{"experts_per_token": 2, "d_expert": 32, "activation": "swiglu", "routed_scale": 1.41, "shared_expert_gate": true, "lr_router": 0.000723, "vocab_size": 2048, "norm": "rmsnorm", "optimizer": "soap_variant", "beta2": 0.99, "batch_tokens": 131072, "seq_len": 512, "train_tokens": 524000000, "steps": 3998, "dataset": "wikipedia_en"}
Below are experts of layer 7 (counted from 0) of a mixture-of-experts language model. Rows are named gate (a neuron's input weights, with its number), up (a neuron's input weights, with its number) and show model dimensions 0-127. Each number is 128 + 32 x the weight over its row's rms, rounded and kept within 0 to 255. Numbers have three digits each.
Before each expert's rows: a language model's description of what the expert responds to. This comes from a sample of Wikipedia text that the model never trained on.

# expert 29
Description: Opening pieces of longer words starting with a space, like pro, di, bi, tri, su, po: di-fficulties, bi-ography, tri-be.
gate0:134109132122116198142138115141104165109107152086125101103181105126099116162107056109134142144158118147047201140121136124105180098148112144139100175059057136147130172118079115171104073154158127120140121143182105079173112144096122163131133083176147135150071101081175171163124130083122142085097178116124126106077138090103134123144070086081146110117177083116134145105063106138109082154137
up0:108174128176101143107095170121108099149081208137116096173130157165153128071112145113066139111113143141102091100053204132129146179100076101130108172145122135121148124169162103142090138085152109095181146109116132202143102148049142117117116066095142113160138195202119144144149097106119131098132115119111168106120132169133135123047109123141085154176180123120101120140121149178126078134129
gate1:118108190108116203100127193140106154118123162143147098129081120102128155191108125129133192166159122110130180102132127122142144094195088132110095170151130109133170133158146133152145150128192116105130169131199096068173140190120128108161065111122123112168150128097165248118085133130102127129169130102127125115038141095117142140126140119123117120162164116119157143117155120139191122198135
up1:127121120145170124134144110110127078167115121136092173099146131086153132136155125120134153126112117137067095196098169131139126153164109107132186129108177124154151082150087068119162169115098043160132101101055111188176052120126092093106142132109193116096055113124154087105175098123142127082146142162135124095153149142100181140157124105108045129117132093132142186108179145124161121075171
gate2:060099105130105118153135152165100114108111100104128142149141122117126143103156113118116191149113211092119153093168112179151151155153087170140104157098067152126121202139125126079144100152194168099070143113128148073136130166061170141134136110154159107133132134118140196113134090121116169160091181116153186115073116119100130115089187138089103149063140059107069133143091057129135143129131
up2:133133141116143187106174165163108053158133133111118173098163163120123173123125127154081134136106114124107187178150176091130112127177175079079073122130109104114197121150149120158185132110131082132132139114167192122133090171132059180163150138157205133090089070089147095102142136127068143189135127116200118104117107158126091145155129101115130119131156094150125106177095157081120164155102
gate3:076101115159131126170102186169141122102128143164097186106111089141083114103097123110089182132122144103107156083124098144168101180191060168134073190093105141097128113124135128094135142144122126090116128127178142123128193203084111126135140076143082086141106129104113143134159101059092126166113141130160190113147111178111160097109147133108095168077157105076126125193101083098100192144123
up3:164135057106171150147119080122111119174113122139113068111168103093102110152171102132147130137106170087106100091133185146110173138149064139152150171053170133125116110172118117091105128153056113128141079076142091135168143105159180165098130094131131108177212139149108134148051071151065116131124146102126136122094140172110137083099121061131140113118101095155139142182098136169143145126179
gate4:133118149150130150154094148104124098139168119087129122204040106115148171139119140159095120147141199135126119172098109141122176125119093136166139116124152127124161108174134162115172122093144122070066114204095156210130164165126118146105151174133077132129057134129125129059107097183121154151090189094168146182074124160076151097127138117129114119106153118180133174124118088104190092105123
up4:155129110119157134126141207090189144159157135162098108169158116085106107162134154057152140151146103101110060103119130152157133125108089104119112134097177159123137105105115133119176109046107072074146111136145099141089155189146142096151159162153173097161123142116102119072092057134127174078151115150170077111140179105099109126097119052119078110132155126141174176097170189120101116106159
gate5:105120130142092146136081138070106099143131109104116081158141094103113124137103145150174134172134044102130125125151129137114164142195083136110076092098071110147080114098106113137090097125099134120124108224180161162166116148094078110067152103163116098138121110110171147087133182067166137176149159140096153083120166167105105146127201152078104138137098092127160144148187119129128108172197
up5:130123106138112087107059106101118172124149129117110133126099090157173158126110114148100110128105148131168057099111125089129130139113167124148178160081148141095142068130143073136105061144186148103107146075116086155145150093140098147098174155091084149113165131172101132078124092167161100142109151075158135153150138189113111118102042133035158136054098093128127135130109178159146138146201
gate6:106142110096132109100212138103126161082084158063126145198111137128131102168097128154123166143144175133077096090145087152122129147145084157073102156100065138153144188095065184088101124105145092159119129137129150144153129158119134072144146141130159132213111148127163161177147134142129068184122117145089195145112179141078130168074101135160111171118143110139144121103140077082161106159111
up6:118104174166158095115112075179103111095126141118119104192107092135135154127188114168035142141116132114163154142106130118168150105136121186149059125185112120127129099139066092145134099110151224128119169099117102147163148024155144133153112121148076105148133128128074173167132174143101139066110116099105133153142128125145093145110107107149095115125097139098198128107093151053124103095122
gate7:132105178109069150115171126100173142083108091096146114178137166158131150118105147170135163149113109136090152106124145125154098175177102103108068206111087128125094095124095116135127147168093123140182153204118132171145149198124100090112111097160118166189089113068125137184100103141110142139120145137132200065124141085113135112078134039107124112152167114143200133119112146100169128163110
up7:136115144078015175136178078129177114104153152128122174198129182118200115133108144121057136147146147187139116126142125154128090123062161061147145127139088127126139138102127143088088126132123128153153160153174164122120123055101137073160127142110111188111112092103123107139113130141142133179105162043114078138123091129126062175158138090133107113179152097159100144116141143129110156110110
gate8:098106197181142204161143175082140142111100107037187109154149135127194161119119169119171161122190142149090178121119119135122101130131106150120111149129030170095142165133146090140124122180178122119128164136147126106090167120066085091129131153179147114158079126128153177153108105130111134137115148103139123107133105089092118105054096116097114127046129136132167136101134147131180115149086
up8:111127130116101148127131152129068177143064139130171141134056121099102121084075150137115159163106117127140130153174148108095151117105135084107136167081076069132198182172111172181146099149137140123114104144109153223170114131096113136154150177102091117062109125095121152135107149166107121167073112181136099117076154153143161145157145168115097169167112154178104129141137145054159072141162
gate9:103112107088167120131118112120109104105114137159098136118143147114132111138129140126075171119137185178186179180090167166115120144158119159194074133118153104136182161152129106084086153094154096146105166130185092115157085153081143154114099153130165147138124109185134158139081127074121143141101174069075161163120190144115161132093073088121164191196142041113175132130163115164152126130098
up9:074131166129119147100179123148182132124150121127186140124127127160136151135156186168084167136077179077044098122110112085132140107130132163086081085125129163134073093119098059121186113119135093106144167169069161142158090166089171120155151091125202145142167188085155163162150189113101156123143108083137140201122094151110142157089152159111133109150117136128112111126120163120174142135171
gate10:114118175087080128137094155148098157089170165122162163152127142108126143169129116085139144114121191152131180116089061123123191094185058114111080042132115130099132143134075159164143109129162124131080166101144156094119122119112107148182114159165122126190111155128142197121166128094176144203105131173131187109139163120114192120117140111103107148096161128099136131179143075093166100172120
up10:151112152116028146128119117093102131148107165164164033211143142125065092120092153114136162107155087126119071114116113143146124134108181124109165142107057181158114151158126168150139157126107147065166104156136155124132123116145173072142150104076070165105120160129181138144138140135125131140208104161125163106138133096122097143125193190119133087181105121152136127140157115115062149141113
gate11:123119160144138167188158071145078104140125164074159075134149141166149125148100156090151169159144131142080190058143091073136118133183093114088076127133051133124134181078092119118155075187198113122124122090134101143114099176146108187136130109123124113126111143102160186160164161123181140165104193115149113119144163166105122154151111111106077123087144114134171142128121109077158118186143
up11:077165089168119099127114129107110154116154175143149144126142092199149197117148139154141181136113126132146097097085090112116146117113100132194122158142135110075118080107083185127052093085126101101117128111084138138144126144152134071106142163055085089111186151153026199106148102108131143088130132160192144179100065141110124100113122143125106101085112174158123137084134117091126126101124
gate12:140097121152117188123126092081113121127071121135145095162150126142100158154138199144124114116127175142094141124137127117152123095135150186152104204108171101148105186127074137017147163150167132162129091182202110133157068132126081146100151093158155121178187129098159139080113127124107139162116180121135144151153191116103151085072089110129112163142094102190106151117121085116172114143151
up12:139127164050104119099103095210143113109113143108062129115144165097138103121148107212099132081128121140127150173126139136070106107168092221135137130097118097126155091196118099203104154068158127101142105135141160151217141108119169114065140118113169100164160131133128134147137143127103158120057080154146161080143132159116120132127139102117143180093107113190141127144160105099107126110090
gate13:119129133163112127070132173145127128072083068125099135150159152147096146115106147174062205114164159171151187133093149122127157134136071159156126166162130088151114157125084155068071092126134140103114133141137149115142109179139127168072156072118151132171084151151116143176115173140100158201104193126095180121163149127052112113080138119112195144104092091155158144122155114167134115131092
up13:125082147115144157045111142125085073134114123154096155132111175127159106140118125114123092114146137162059150126092132117145104131132159132114128096110199131156125146111126139120121141064103073168138091120136120107144150137111132074105153152197085110108082193160075121083129171143173077152107174119136102150215085164157182209115175119161142109111151058159075115084121122113104145087146
gate14:152079134073158144162143121104113137124064166117196120145110100147079085144100110161118147099126086128100121131122088123143109154186126145092054128121127063129140104116083178152160098146135156089132143143136091097125137163110130190184083058188137125110145150121115178156116140122126137152159164144134207156153171124117070142146086119080152140107135136100129131130068100085040179189146
up14:131111172173149149125151180165171102116142139182072116198158095134151124084097157112145148174127193166100159078080104163167113111173130127122107148118124130152134184136179124111127118172140100129148152150174162132129129169164162150107135120113136064125111134115099130143154129108108065121049084124132202111153101137175102095095124080123125137063147189092171198140072167132151155159092
gate15:144148180110147182108117139142164082123100177138161093100135116148101121132159087127155093144137151143085124050099134092104174172149122107099090183153129084089116126122154110097194093126176143142099123139115049100201186167127120114136104153097167117171145149095186225125120096087114114172163220138149145141131080129119155158151090093117158118105145142075138151162125106111132105160127
up15:164137116148140134094134114168166144125117096100038095103147151074102141076141099109091121091117168141073120073119118117111074120150142091163104149163119122058110068156158092132052093104121144132148156089127075117152068192107150153111094114161183104117118080107117155108072156112146113151138085061162103134154154159128164134172071138128192104100121071076146131124137090146104117103104
gate16:110105208132169162154130196124113127126088122075125110142139110140123090130130110135149109146116159137106171084156076194168096117153144171096079167114062132111149209135136057095091065206166160119133167104146117088106132132128117208148118144187106072156112113103123184136077090137144144119073144158140190125130133122114110116078100119131142130088125093139143123125109154161108173147166
up16:124152126153053125105139129134110138121177153104204131094147128095169192079144206102146194170118148140143126151127134102153147132169088125151144072124132082088150160154114184125158116118172122148128159117126125104177148076062098144133109117120081170081081115134126107112210132119192132192148163140155100092103120121157125156170166162144075095101113170121123116122137089067121083098171
gate17:112070073146155075159141138098102126064142177085065101153144125102085139114178077122156203121148127130099137058108129137138189174151076100110132102124122164111068146153119156115195107135138113123138123132105118158134083200135085136132174161118178099122109152147130129078134096125140103147183177204164192107092138161120179146163151070108111138106129132100145112125105084088155106134128
up17:091181092111076127119118096150210066191116084133118106171133074115131118117116168120104123150053155141165156128138141118120139143113180214095129197157141124147175133132129098150093160075102131156160130086150127094135185132123160146055113096120115097162126136157115148183059130146115143153117129077075131157178146113166113097066089085137133099127176109140143149159137124143103177165133
gate18:115097166166100119121130111061171126089127108102129128121173127109146189119090084128180140121118167157147128108165100171133157145180157170118131137084104122119075184061099079138114127175145139186149157167166131128105154142115066148056091087165104099090133061121133122166114091109085119104122192130103137062129164124096128141088133108119101143133097096092181109127092156109149135220168
up18:122143158140085156126124163108159083162089129085125126151162088055160153109132104123126107114143114134087088145185142158136123094111223163093164049156106170077162094110174188127125075127185171147152161068107106124128139062086096094179121126110166128104039123066192124126129098104122132117107117113151103133133142144120162145139140147127113139163110133084124193131127146114182126169113
gate19:147098106184133147149147177104134093179095098098122142108122152172148086129110146087180146185113181180091159110159132127135077117142118172157106140076106112163163180118154138128109085155172127121135170108098147162140131134077105126109154106126125078172049085094102146168059067092094104090138189144080143102172090122084101119133124109109130127108151069123090165112109158066147184175136
up19:112112142160156140143111069177132107114094141151149118111105156146120117059145128197026123136121098123175115192109164136123157108177067133144151116151147121153129152198184028097079175123112154119129097176126086153170099144102093156095098136111124143086179114176102140135164112129117146169198136105183141168089128173145121108170169127090083116135128130115117092166155135122122102115155
gate20:153144167137132178112159117165112116058121114111161117120037140143127056175137127163158172143188113145178193103117089178144177121149147148056083134171109152090146112136133117167154120176138102117134135160144073149120125094161077134162181103147133080138083154107160140150107147151128135116122172197144105170102132074125115096119111070168130127149135111082112170086142116146167121209142
up20:114131164129120154110154127143132162116134125120082122201142123143142177124157091166153132159126063101110107072110137142121111053184104170127089178112101053158151228144114145145176164171196128119178114151144165118135129193088121164105081157107161153126150148150174188142142138101152081213175145154099127137132131114140112188129127122122075139103153131125124109076123139097157100168110
gate21:123107114065155158110171130113067152161138075115048147147136138123128088150104131154124124124119109187094146195103148181147124143151095184117103138128097123077146138209096100162141102125160142160144136146095122188202155193095121156097125121098183096124094141084134145159144134093115156108090175132135132161105139131120115132102186103086151067122161087070164106115126116055110103191161
up21:176074153144164085043125112071176128122112131090115152156126159146160087122119143193123120090168111175164098099184135098150103123185147158083095118127139122121132108136138179137135148110106057138138103111072134146119108118133145100131179081115133106109157139145124060158022158085056081122134128112124032116157141168130139080119114122120142093137075088110129113095111125133123105166146
gate22:171109064180123142100104111069139185102068125119114106113144117159100107111096146145170168158171114176105188118151141144129122186143119162149160095114057141064159152106144168158124120174148086170126095192118128114139151163113148166049111104107112093174105120114157128157095075074122112106118168182118120109132113101097111112091125046091106131112134119147158109114135164091183094075086
up22:162095146097107121134181184138131168137122080131103134178151118092180058152113120144128135109149127193078139151123159148080117131070142087142148125154134089163147102112087170079150109077071110113132065129098132129167121104184089097145134129088070123155108138131080056126156142170103106148106106103121177176130115134095101121117119156178188118168106160152125201138209130150158169122084
gate23:097155131174108134112147151163110158118071187106116171081075119082130173100136147130114160202143120126131131076125112147135104134163054136136093163150097101121157157140167092131105138124100112104146145139098194166137075193149097190096117166147165115134159132196133184113096093102100155151107145135166163157047125164113147107078170095127082132141112126115223128109162108146156103084129
up23:174126096143096111042151154162118131137176120146131200143138079105128128123186125133067100193134150072150109156145100111126131113080160089156138142103115202111113120117107064221083183111104123088135160120119126151107182140161162075109123126132149111114096142150105132152091118113093136080149157137116072134082191076114162121114086072137128085095097177122094127102173088129113117102121
gate24:115101162101140173222140140084134116108113159096130125192151101100123117121154148147053145184145111134128170117160149143159126119173094172147100144087057126130191179137083097104117116174183123135149099192137122141153111169109101141096090067198190178112101124097140149176093135106094109151149133093100156114105123128095133099072146134070123153096151087129150153109153115135088086181152
up24:164082145203118114098173136173126126092129086098134136136134176069143126099111097153101070135111097186104143138139153149143144109164125119092126140075110151137150081113161137182142146135101156087151102171120172094143151054151110126101140153178167058158072095137073088102095058177070093089134154182159090065128115118132138115152172156119162100099083123167116159101127124133153121182114
gate25:135102107151170098121138113131093129048166131049108109121177042150140128148131129095206143151170143133121210105118149111100092076169080154117089166131151164106048152082140135109135102132160095119138096113148132154142099116126064164149119060106165109140096116077180141129081113096160122113117156180140123086132174156136123136109156137133079151143136151167163164095076157086142133168143
up25:135113150055124094157089129131112129131184115185118177101149112173110117180122147184184119132134134147216102112088135076162104112142095101125119132128148097088136126103121177100111172086166168165107208151127153157124147096087100160175102105064152070105052111091102108120151091132145125175107117135131086122173152117115130164110133130120150093079117125139052149097147126105119120056177
gate26:125119047167145073099142112080210127140079179044100167135144117113135154118143091111154157086187227183051150100150104127156149151148130159125104158156111162105107144133138134151137117169194076174152172133139155125157112135106127075114115097117156170171159123104171150148104095116116138165102192141133119091107126191121144120100124141122125119122154080119112163162134122113125143188133
up26:137122044108111126123139133149161136192141111189105173169066156085097132173111127108151173115167079127093084151107128121108103111079136092097119098100165204054134078129175121153099164149145125108148119145110179200201115183112129125172116106135143084131113197131120142178133123114092121160116136127137088169154148123096218119157146166150113141153177128157102116112151081126139141157125
gate27:119099162127139102155139119165191157043105106123140110107118148112154079124177117099143184147088154174071161095106122199128102170155070121144135167117152139136126122154131127159138130159114093125172184134157194120164101134135093141194178102151133141194166177090115121102113108047147159123106163146137169113140152111133093105111158083084161137141095103134175170152160098166200150106176
up27:118152116135126121162121159120163160075143176134105171115086151161156141174076069120131175110132087113138114086161048147121098103190139174125149145146126142154112158105085088167154120116166104120120082107134120150137177141186077150131158100122153090093164088062160138130073172143100098105182119223111140137151117148161120088158114161079086126161102095148155107121119177069189116152157
gate28:121129125142118164205155075105134135085107086157101132137148131115167099126070134076167149122120122140110217122092101122117112104155075154128130172108124151146103166143080120121082108227145152111084163100133141091133135123158088154101132036203124127141134132110132075105122126153108109128176164167133188080100134108081126161136151132130162128084101096111128172092114118108208156156071
up28:078116105164080163079148137108156053183113135112138139153160083083180098125169049124179189114081122170108080133124153140097133138123107144145106102109102160102176128155138101075082160142144132147133158086132121092112155163092153145100132145070175128164127086146155116115070103186135114097085117126111175131090123123148097135139061114157160123123165087155211093171075140161088136125128
gate29:115100151122094129133127123187164147091108122177142121171189104125146113118107129141124155175123117183112168157174130123086081118104128105123075155153099177164099166137084137149106162138168099136151154172128134137165166156136160115149122148125072129179084113049172102134109133106066121117057134110075084074085143147108123122070103105125227165113164139214141172141133133111084090140118
up29:156181103175152120129143078154152113173147164110188079100101056101180159096130087110171089131086093131149185086145135090139089135147122139145070054117091144111145158087191111129091142159174146112151206114145117131105069141091175151164122083155123093122129132110170146131064105140122156111135155142092116068139102124120117079163089122117136147106128091092187137098087081103089148120109
gate30:115105155143165180120105127117142132040121147114131158128099115123146167134183096153129136134125105175116152143154147147159104157211136132108119117140120117138080171124155118113143144114131128130103166136112177132117134117103077178101124086133094101186151143154162115133133148069127154166175136127086184150120154255087112164115164103004098180189123096119109131128092146120140148165148
up30:126129085141143143104085147064175138134138163073177110118133097122108193142117112132173133099114152113126135114165135139142136179146085146149133193136159187150141210148187132129187142064116156178102139119135142109138078150151145057176095106112151111139068140102163146046109090095057153132164115133169170106137126126114112152160130097111110139131098152093089130192062081166102117135130
gate31:117108139100112097071124134154132075153092135099131132186134086109096122146160117068108120096165163120129062132136117169086156155145133116136090093200106070095167139151120159125162154061174154167085153098111114119119093094149068144099117113144150068127103115084162184141183193142179140177164171136132130129100113105098161139112101075106153152078137059182100114144165081090123129163141
up31:132105133132147135120142101163128163109080101144102076072191123077086083148204127060127171115113155107120099131103139172087129147166043141160131159153118112158111143140124087130089154121140104161166085121138100099168061176149115120106101088162158148142159107114136125148108136140068118069106107109171107150076100099097112110156117171120117206158153065146128120113112132145192053116081